config.yaml
n_layer: 13
d_model: 448
n_experts: 80
experts_per_token: 3
d_expert: 192
d_shared_expert: 0
activation: "squared_relu"
moe_layers: [2, 3, 4, 5, 6, 7, 8, 9, 10, 11, 12]
router_score: "sigmoid"
normalize_top_k: true
routed_scale: 1.0
balance_loss: 0.0106
balance_bias: false
init_std_router: 0.0149
lr_router: 0.000437
n_head: 7
n_kv_head: 7
head_dim: 64
vocab_size: 41965
norm: "rmsnorm"
norm_place: "pre"
norm_eps: 1e-06
positions: "rope"
rope_base: 10000.0
rope_fraction: 1.0
qk_norm: true
attn_scale: 0.148
tie_embeddings: false
parallel_block: false
extras: ["capped logits"]
init: "uniform"
init_std_qkv: 0.029
init_std_o: 0.00569
init_std_up: 0.029
init_std_down: 0.00329
optimizer: "muon_variant"
lr: 0.0107
lr_mult_qkv: 0.4
lr_mult_o: 1.5
beta1: 0.95
lr_head: 0.00571
grad_clip: 1.0
warmup_steps: 74
schedule: "wsd"
decay_fraction: 0.554
decay_shape: "cos"
final_lr_fraction: 0.0
batch_tokens: 131072
seq_len: 1024
doc_mask: true
train_tokens: 956800000
steps: 7300
dataset: "wikipedia_en"
Below are experts of layer 4 (counted from 0) of a mixture-of-experts language model. Rows are named router (the router's row for the expert) and show model dimensions 224-255. Each number is 200 + 30 x the weight over its row's rms, rounded and kept within 0 to 999.
After each expert's rows: a language model's description of what the expert responds to. This comes from a sample of Wikipedia text that the model never trained on.

# expert 6
router,238,162,173,171,180,235,223,163,186,210,240,159,170,239,169,213,169,203,236,236,235,233,230,231,170,230,165,165,162,227,169,167
Description: Function words like the, with and opening parentheses in prose, plus spaces before numbers in tables and years like 201|5.

# expert 27
router,232,162,166,157,176,244,225,172,200,209,232,155,172,229,164,209,171,213,230,225,236,232,242,232,162,238,168,165,165,231,170,164
Description: Final pieces of names and content words after "the" or "New", such as York, Texas, Hamas, Muslim, "-ham", "-ve", local.

# expert 56
router,233,138,194,173,175,219,217,173,184,198,229,197,163,221,192,213,152,185,227,224,212,245,225,228,171,250,164,167,162,223,177,168
Description: Surnames, capital initials and pieces of Latin species or place names in lists, such as Butt, Q, Ch, and There sentence starts.

# expert 3
router,233,166,178,162,171,237,238,175,200,207,236,165,168,237,169,205,166,185,227,230,238,236,231,232,166,232,169,176,165,233,162,169
Description: Punctuation, spaces and pipe separators ending phrases or cells, often in tables and lists, such as ")." after citations, commas, "|" cells.

# expert 45
router,233,155,184,159,193,230,215,153,192,197,227,175,168,221,175,208,169,199,235,222,229,230,242,236,160,243,168,165,166,226,175,166
Description: Labels in election tables, lists and bibliographies such as ±%, Swing, Votes, List, plus title nouns like Bishop, Figure, Critical.

# expert 31
router,235,163,175,157,175,248,232,172,180,206,244,174,168,242,169,213,172,198,232,233,257,231,233,229,163,239,162,166,166,234,163,169
Description: Nouns and prepositions following adjectives or possessives in mid-sentence, such as better weather, this full, interested in, and year digits.

# expert 22
router,234,170,181,172,176,238,239,171,204,214,236,184,173,232,170,217,167,197,233,224,247,227,237,222,168,235,172,170,159,233,165,166
Description: Nouns ending phrases (Europe, Park), articles like a, opening parentheses in table cells, and list-separator symbols such as ·.

# expert 16
router,230,163,190,169,171,243,226,171,181,203,243,171,168,231,158,208,173,198,225,227,266,232,237,223,165,236,166,173,165,229,170,166
Description: Quantifier adjectives such as many, several, various, certain, connectives like because and however, plus digits inside numbers and years.

# expert 40
router,237,163,169,161,175,243,215,177,189,204,241,173,169,223,160,212,171,202,221,215,232,246,253,233,163,242,161,168,156,233,178,168
Description: First pieces of proper names and places after the or a colon, such as South(wark), U(.S.), Camp, Standard.

# expert 47
router,238,152,180,160,186,217,215,158,197,198,235,179,171,228,169,198,162,198,238,208,227,232,232,227,161,246,172,162,161,229,183,171
Description: Year prefixes and word fragments in infoboxes, tables and asteroid lists, such as 201, ±, Spouse, Opened, Ge-ographical.

# expert 58
router,235,155,190,174,181,213,218,170,182,209,236,193,172,215,197,223,153,191,227,233,207,249,220,223,178,240,167,176,159,234,175,151
Description: Section and infobox labels like Species, Location, Honours, zero cells in sports tables, and year pieces like 189 or 198.

# expert 7
router,239,162,180,171,178,238,225,173,194,211,239,165,169,233,169,213,166,195,237,231,236,234,231,225,168,233,167,166,168,231,163,166
Description: Bare spaces and open parentheses right before numbers, years or dates, often in table cells or after In/On, e.g. In 1890, | 12.

# expert 14
router,232,166,178,167,176,235,228,166,193,203,236,181,167,240,161,201,172,190,234,227,250,232,236,225,170,232,167,168,164,230,167,168
Description: Commas, conjunctions and clause-linking words in running prose, such as and, because, however, was, and commas inside large numbers.

# expert 62
router,229,144,195,170,180,215,220,174,183,198,226,194,175,212,192,218,162,195,221,226,210,254,223,221,180,252,165,175,165,234,163,154
Description: Opening pieces of capitalized names and words, such as Ta-bernacle, Bel-k, Ul-ises, Ex, Re, and Saint or St in lists and tables.

# expert 10
router,232,152,178,177,165,234,231,177,220,214,234,175,160,236,174,189,165,189,231,220,233,238,231,224,165,237,159,174,160,233,168,168
Description: Commas in lists and after dates, colons after infobox labels, and function words like the, was, in, to.

# expert 60
router,241,142,192,175,170,212,214,173,185,202,228,194,165,220,196,214,148,194,227,210,202,247,231,216,178,250,169,165,154,225,170,158
Description: Middle pieces of rare words and transliterated names, like Ad-oration, res-umes, Tsui, plus words like quantum, Socorro, widely.

# expert 42
router,242,163,168,164,180,230,224,161,197,194,232,178,170,229,176,211,174,192,227,227,234,233,245,235,167,236,155,160,160,236,178,170
Description: Word pieces inside foreign or unusual names and compounds, like Qala-at, Stewart–Ha-as, plus capital initials like P, K.

# expert 37
router,241,168,179,170,173,251,228,174,204,211,249,175,163,235,165,211,169,201,226,228,243,237,230,230,168,235,169,163,158,235,170,164
Description: Words after the, a, his, their or an, like the 1910s, a position, into service, plus second word pieces such as -ual or -ung.

# expert 44
router,258,152,174,170,171,226,215,168,191,204,230,187,154,235,172,212,166,179,230,226,219,239,233,227,167,237,164,161,152,235,181,163
Description: Capitalized words or titles starting a name or phrase after punctuation or headings, such as Bishop, Best, Copa, and en dashes in score or season ranges.

# expert 48
router,241,148,173,167,180,227,216,167,192,200,230,174,169,223,172,209,159,198,231,220,216,243,227,220,166,249,168,160,157,236,183,164
Description: Head nouns in titles, infobox labels and headings, often followed by of, in or colon, like functions, Secretary, Written, Opened.

# expert 30
router,239,165,167,166,174,240,230,170,187,204,244,167,169,233,159,208,167,202,226,233,243,230,229,226,166,236,167,164,159,227,170,168
Description: Final digits of years after 200/201, US state names, and words after has or as, like Nevada, permanent, strong.

# expert 15
router,230,165,172,168,173,242,228,175,195,215,230,155,170,238,157,204,168,201,225,219,230,232,235,230,166,234,169,171,162,233,174,166
Description: Commas, "and", "in", "was" and quantity words like several, many, multiple; also closing quotes and abbreviation periods such as "S." in addresses.

# expert 49
router,238,158,173,177,182,229,224,166,195,197,237,171,172,235,173,211,159,191,227,226,220,237,224,218,175,237,160,165,161,231,178,158
Description: Main verbs and heading words after a subject or line start, like invited, spent, envisaged, List, From, As, plus inner word pieces.

# expert 11
router,235,159,177,173,167,232,231,181,207,220,233,172,166,222,187,196,165,176,236,228,230,234,225,230,171,238,169,167,160,236,169,166
Description: Tokens at sentence or table-row edges, such as sentence-ending periods, line-initial The or He, row pipes, row numbers.

# expert 4
router,234,161,168,165,170,235,236,173,210,212,237,170,169,233,173,208,165,182,228,224,230,235,232,229,165,240,168,170,166,236,162,169
Description: Commas, periods, closing quotes and parentheses, pipe cells and list line breaks, plus some prepositions like with, for, alongside.

# expert 1
router,238,161,186,173,175,237,232,166,186,211,238,155,169,233,165,224,168,189,228,230,240,234,231,229,171,238,164,168,165,234,168,165
Description: Pipe separators and spaces between cells of wiki tables, plus closing punctuation such as ). ; and list-line breaks, e.g. Evgeny Klimov |.

# expert 13
router,236,166,180,168,175,241,220,171,200,213,233,165,163,238,163,184,171,193,230,222,232,236,236,225,164,232,166,165,162,238,168,166
Description: Commas, prepositions and articles in running prose, like of, to, the, after, many, plus closing quotes and parentheses such as ". or %).

# expert 63
router,235,138,196,185,169,215,204,163,184,204,226,192,175,211,197,220,153,203,221,211,207,246,222,216,180,253,174,171,159,241,174,156
Description: Tokens right after section markers, quotes or dashes, such as month headings, name beginnings like Sof-, Lill-, Mc, and table rule rows.

# expert 21
router,233,165,185,167,175,238,235,172,189,212,235,168,166,239,168,207,170,199,235,228,249,234,232,229,166,235,164,170,162,231,161,165
Description: Prepositions, conjunctions and articles linking phrases, like during, through, and, of, a; also symbols such as %, ·, dashes and mid-word pieces.

# expert 24
router,233,163,186,163,164,250,227,166,201,206,239,163,169,228,165,200,171,207,236,220,246,229,234,227,159,235,165,169,169,230,165,167
Description: Content nouns and sentence openers after the or a, like soldiers, poem, Meanwhile, However, and digits in times like 8:00.

# expert 12
router,240,167,178,166,175,235,221,171,195,207,241,177,170,237,175,195,167,186,226,231,245,234,233,220,174,237,162,168,163,236,168,167
Description: Commas, prepositions and connectives mid-sentence in narrative prose, like to, for, also, whereas, and line breaks ending list items.

# expert 17
router,237,166,170,169,176,243,232,177,192,209,242,161,169,242,167,206,169,192,230,240,239,233,230,228,168,236,162,167,161,231,159,165
Description: Prepositions, conjunctions and articles right after a noun phrase, such as of, at, and, a, plus year and unit digits.

# expert 33
router,235,165,187,165,177,251,242,169,186,203,249,183,168,236,165,205,169,195,222,232,248,231,238,229,171,240,160,167,161,233,169,166
Description: Nouns, adjectives, participles and place names after the/a/was, such as Iowa, Polish, killed, written, British, plus year digits.

# expert 55
router,227,152,183,172,176,222,210,175,189,199,227,191,179,220,193,216,158,192,221,220,205,248,226,224,173,246,164,173,154,232,186,164
Description: Century pieces of years like 189, 194, month names after On, wiki table divider rows, and table header words like Track, Water.

# expert 19
router,237,164,181,170,170,242,236,173,193,202,248,162,170,239,174,203,172,193,234,231,254,234,231,222,168,235,169,169,162,233,161,169
Description: Nouns and pronouns after a verb or preposition, like Europe, soldiers, him, he, plus final word pieces such as -ing, -et, -ost.

# expert 29
router,235,166,170,159,174,245,227,170,186,200,241,165,166,233,168,211,175,216,226,224,247,230,234,234,162,234,171,170,166,227,170,168
Description: Head nouns and name parts after the, a or his, such as institute, stone, city, Samuel, West, York.

# expert 39
router,232,169,174,160,170,244,218,172,190,204,242,175,170,235,164,210,176,204,229,226,247,231,243,237,164,241,161,162,157,233,176,168
Description: First pieces of compounds and nouns after "the" or "(", plus year and day numbers, such as South-wark, Camp, horse, 15, 189-6.

# expert 36
router,238,167,182,165,178,245,230,170,197,210,249,177,168,236,158,210,167,199,225,236,256,226,227,238,169,233,166,166,158,227,169,164
Description: Proper-name parts and adjectives after the, a or his, like John, central, Cincinnati, UEFA, Hindu, often starting a name.

# expert 59
router,237,154,192,174,177,217,217,169,183,198,229,191,166,212,192,219,149,196,221,223,204,248,222,217,171,247,169,174,165,232,174,158
Description: First pieces of numbers and split words, often after spaces or brackets, such as 189 in 1890, res-umes, re-released.

# expert 41
router,235,165,165,154,173,244,228,166,191,199,239,182,170,227,174,212,175,190,221,231,239,230,242,234,172,241,152,165,159,240,172,167
Description: Pieces inside proper names and units in infoboxes and lists, such as South-wark, Q-ala-at, cc, lb, coordinate numbers.

# expert 23
router,235,169,184,166,168,240,228,171,198,208,243,167,157,237,167,208,169,192,233,229,238,232,235,225,162,240,169,169,160,233,163,162
Description: Content words and prepositions inside a clause, such as Europe, soldiers, four, to, at, plus date-range digits and dashes.

# expert 57
router,236,150,193,174,176,217,207,174,190,200,226,200,166,214,201,214,156,199,219,225,204,248,220,218,170,252,163,161,154,237,179,158
Description: Month names after dates, mid-word fragments in foreign words and names, and words like adapted, compared, mixed, successfully.

# expert 35
router,234,168,183,164,181,237,234,172,196,206,243,182,164,228,159,214,178,199,224,229,252,230,229,241,176,232,162,160,165,235,171,165
Description: Personal first names, place names and the later pieces of split words, such as John, Worcester, Quebec, copro-cess-or.

# expert 25
router,233,165,175,164,173,243,227,175,200,204,240,163,167,230,162,208,168,204,230,224,258,227,237,231,166,235,170,177,162,233,166,169
Description: Nouns and words right after the, a or a sentence start, like institute, book, poem, district, plus On, In and small digits.

# expert 53
router,230,140,193,170,178,228,211,168,194,201,229,185,173,214,196,207,153,191,226,221,207,238,227,228,177,249,173,171,152,233,178,165
Description: Month names after day numbers, infobox field names and past-tense verbs, such as February, May, County, met, replaced.

# expert 46
router,235,158,179,167,190,218,219,161,193,204,235,181,169,228,181,214,168,198,239,227,229,233,231,222,172,240,169,158,163,236,179,162
Description: Capital initials and name fragments in people's names, such as Mc, Wesley, Carey, Fontaine, and titles like Bishop.

# expert 43
router,244,159,171,168,180,227,225,169,202,197,230,183,167,227,177,203,173,197,236,229,235,227,239,236,166,234,166,162,166,235,184,164
Description: Proper names and their first pieces or initials in lists, casts and tables, like Wesley, Teresa, Seoul, Mc, T, plus years such as 199.

# expert 34
router,241,160,186,162,178,242,230,176,196,212,243,179,170,224,159,207,173,192,223,231,254,236,230,228,170,231,169,166,161,227,170,164
Description: Place and nationality adjectives such as Croatian, Ottoman, Korean after the, year pieces like 200 and 201, and some verbs.

# expert 0
router,239,166,175,177,177,230,231,169,194,215,234,154,169,232,169,216,164,178,227,239,242,234,228,231,175,234,163,168,161,232,172,165
Description: Pipe separators, blank cells, dashes and closing parentheses in wiki tables and lists, such as | between cells or list hyphens.

# expert 18
router,233,163,181,168,169,244,234,169,188,210,244,154,169,238,171,199,171,193,233,231,247,229,230,226,171,238,162,166,161,229,165,165
Description: Prepositions after nouns or verbs (of, on, at) and digits in scores, counts and statistics tables, like 2–0, 150,000.

# expert 51
router,230,150,180,170,179,232,220,165,189,194,234,175,166,222,174,212,159,191,227,228,212,247,226,232,165,248,170,169,157,224,175,165
Description: Taxonomy field names such as Phylum, Domain, Order, month names after dates, and verbs beginning sentences like invited, sent.

# expert 50
router,232,157,177,169,176,231,217,172,191,197,228,176,170,228,177,211,156,186,231,221,213,241,221,223,164,243,169,174,164,227,170,156
Description: Verbs and participles right after a noun phrase, such as invited, waiting, surrounding, brought, plus sentence openers like Although and years in tables.

# expert 54
router,237,150,193,167,174,224,223,170,181,201,230,186,171,220,192,213,154,192,217,225,218,245,223,222,176,245,171,162,161,232,165,160
Description: Capital-letter word starts after headings or separators, table divider rows, and codes like DST, CET, NW, UD.

# expert 5
router,237,164,165,168,167,236,229,174,206,205,236,169,162,232,173,204,167,188,228,230,231,238,229,234,166,238,160,168,165,236,160,169
Description: Common function words and punctuation in running prose and tables, such as the, in, commas after dates, table pipes, closing quotes.

# expert 52
router,237,148,199,164,176,227,221,172,189,208,235,190,166,213,185,219,154,192,221,229,214,241,221,228,178,237,161,170,160,241,170,157
Description: Words opening sentences, sections or list items, such as Despite, Although, In response, list dashes, and taxonomy labels like Phylum.

# expert 2
router,235,166,182,169,173,239,225,176,190,208,232,165,162,231,175,222,166,186,222,228,234,237,230,227,176,239,162,171,162,237,176,164
Description: Pipe separators, blank cells, dashes, periods and closing parentheses in tables and lists, such as | between cells, ); and ).

# expert 61
router,228,137,194,171,182,222,207,169,191,206,224,188,165,221,200,219,151,192,223,211,206,253,215,218,166,253,170,165,168,229,170,158
Description: First or inner sub-word pieces of rare names and technical words, like Ta-bern-acle, Bel-k, ph-yll-odes, C-yp-riot, ch, sl.

# expert 26
router,233,165,177,165,171,245,229,171,191,203,238,171,170,231,165,208,173,217,229,221,242,233,238,231,167,237,171,169,164,233,168,165
Description: Nouns naming places, groups and institutions, such as village, delegation, Ontario, Muslim, plus some numbers in table cells and sentence-initial On.

# expert 32
router,236,165,179,161,176,244,236,170,180,205,248,179,168,240,159,210,172,190,223,238,248,236,232,226,164,236,157,163,162,230,171,169
Description: Final pieces of proper names and places, such as Tabern-acle, Bel-k, Iowa, Berlin, Manhattan, plus possessive 's and year completions.

# expert 38
router,234,165,176,161,172,250,218,174,199,213,246,172,171,238,160,210,169,200,223,226,258,232,238,232,170,237,158,171,161,228,172,170
Description: Nouns, adverbs and word starts after articles or prepositions, such as Camp, desert, mostly, briefly, and digits in chemical formula strings.

# expert 20
router,234,164,181,168,176,243,229,177,192,202,244,162,169,234,171,202,169,195,230,227,258,235,231,224,168,240,168,170,163,235,161,164
Description: Prepositions and nouns following a verb or noun in prose, such as in, during, for, plus ordinal suffixes like th and rd.